python train.py --n_layer=10 --d_model=128 --n_experts=8 --experts_per_token=1 --d_expert=320 --d_shared_expert=0 --activation="swiglu" --moe_layers=[0, 1, 2, 3, 4, 5, 6, 7, 8, 9] --router_score="softmax" --normalize_top_k=false --routed_scale=3.97 --balance_loss=0.00447 --balance_bias=false --router_bias=true --init_std_router=0.0156 --lr_router=0.000586 --n_head=2 --n_kv_head=1 --head_dim=64 --vocab_size=8192 --norm="rmsnorm" --norm_place="pre" --norm_eps=1e-06 --positions="rope" --rope_base=10000.0 --rope_fraction=1.0 --qk_norm=false --attn_scale=0.125 --tie_embeddings=false --parallel_block=false --init="normal" --init_std_qkv=0.0446 --init_std_o=0.0446 --init_std_up=0.0446 --init_std_down=0.0 --optimizer="soap_variant" --lr=0.00396 --lr_mult_up=1.13 --beta1=0.95 --beta2=0.95 --lr_head=0.00923 --grad_clip=1.0 --warmup_steps=200 --schedule="wsd" --decay_fraction=1.0 --decay_shape="pow" --final_lr_fraction=0.05 --batch_tokens=[32768, 65536] --seq_len=512 --doc_mask=true --train_tokens=479400000 --steps=10140 --dataset="wikipedia_en"
Below are experts of layer 7 (counted from 0) of a mixture-of-experts language model. Rows are named gate (a neuron's input weights, with its number), up (a neuron's input weights, with its number) and show model dimensions 0-127. Each number is 128 + 24 x the weight over its row's rms, rounded and kept within 0 to 255.
Before each expert's rows: a language model's description of what the expert responds to; "mostly gets" lists some tokens that are sent to it at least half of the time. This comes from a sample of Wikipedia text that the model never trained on.

# expert 7
It responds to: Sentence-ending punctuation. Periods, commas and line breaks closing sentences or headings, plus decimal points in coordinates, as in ended., 56.096, 4.984, ==.
mostly gets: ".\n\n", "°", ".", " where", " .", "\"."
gate2 [140  61 108 117 114 134 111 118 136 123 125 127 134 116 168 101 160 128 133 121 156 125 138 123 112 120 113  96 125 114 133 116  66 146 142 131 145 138 126  71 110 120 140 123 156 138 134 111  85 122 124 140 158 123 169 101 132 157 126 172 122 131 179 101 176 113 154 140 107 127  98 128 130 177 133 137 103 163 193 157 107 153 147 130 133  90 107 103 135 109 134 127 128 122 152 131 160 110 130 161 156 126 142  92 150 157  58 101 156 110 132 146 121 115 101 119 117 145 104 103 168 135 112 177 133 113 148 127]
up2 [117 125 141 100 140 119 127 149 117 146 125 105 124 124 101 130 146 105  67 136 119 137 134 124 101 110 103 151 166 158 141 108 127 184  90 143  88 119  91 130 125 128 175 164 124  91 142 155 157 175  97 133 170 152 115 119 145 115 106 112 147 102  74 118 150 113 102 104  98 175 145 124 136 147  86 119  87 113 109 107 173 122 121 179  85  94  87 129 132 121 127 149 123 142 137 132 118 129 134 129 145 118 127 138 155 109 129 113 145 149 144 112  67  85 110 132 155  95 165 117 113 100 129 115 142 135 126 144]

# expert 6
It responds to: Foreign name fragments. Pieces inside foreign place, club and team names, often right after a capital letter, as in U-ru-guay, S-eg-ovia, Z-ag-reb.
mostly gets: "и", "intend", " Ott", ".S", " Bel", " Liber"
gate2 [169 132 134 213 131 152  94 130 119 141  80 122 108 146 152 138 123 115 107 142 142  98 141 147 159 124 132 158 143 149 111 116  60 157 105  75 103  94 112 125 125 157 165 121 135 104 152 136  70 115 115 126 154  84 113 104 154 136 122  90 126  91 152 129 124 133 111 152 125 131 109  98 180 119 103 115 102 139 144  93 119  99 146 107 118 145 128 101 155 126  96 145 124 131 137  99  97 169 106  88 114 118 141 146 119 140  92 102 121 148 151 122 139 148 127 129  94 129 138 110 103 115 162 136 121 150  96 128]
up2 [147 120 130 153  86 126 108 110 134 138 111 129 107 161 180 149 116 114 120 101 131 174 117 116 144  98 126 139 117 140 112 128  95 123  83 100 174 102 109 129 141 160 136 103 164 126 113 135 124 136 149 163  96 103 130  97 180 138 151 150 139 120 132 146 138 105 120 149  73 110 135 122 113 101 139  97 139 146 132 101 100 137 109 173 102 120 144 130 139 142 157 136  98 129 178 150 145 151 126 155  81 105 141 182  88 172 117 136 119 134 145 153 151  96  87 108 130 138 159 175 109 109 150 162 150 169 132 119]

# expert 1
It responds to: Mid-word fragments. Inner pieces of common words split into fragments, often before suffixes like -ed or -ing, as in disqu-al-ified, dem-ol-ishing, inher-ited.
mostly gets: "pl", " poss", " form", " deal", " impro", "ected"
gate2 [119 145 170 123 146  86 124  86 144 104 114 112 140 110  96 140  91 134 160 102 107 154 146 145 134 175 105 157  95 116 136 156 161 119 125 105 112 125 141  97 106 118  92 121 115 174 144 149  92 140 138 101 102 141 140 119 118 116 106  94 117 129 122 116 119 101 108 119 104 182 120 142  77 113 131 125  88 154 104 160 129 130  70 131  96 152 135 119 124 121 149  92 123 142 122 115 199 161 173 108 161 132 124  91 129 118 122 143 160 120 103 138 116 109 111 163 144 106 152  96 117  84 138  96 119 152 135 119]
up2 [ 94 114 105 126 133 113  88 152 139 126 109 155 188 137 170  94 130 117 137 174 160 101 179 138 144 124 133 142 104 141 154 140 138 151 124 119 133  73 141 110 102 120 108 103 109  68 133  88  75 118 140 125 111 156 155 130  94 121 109 121 117 114 125 141 153 143 100 146 115 193 131 131 178 104 134 127 160 162 182 158 114 124 123 141  89 107 117 117 152 103 121 118 122 133 124 123 119 126 172 126 135  75 155 118 127 150 105 133 130 153 123 103 137 133 120  90 122 112 155 106 152 126 135 158 146 152 136 159]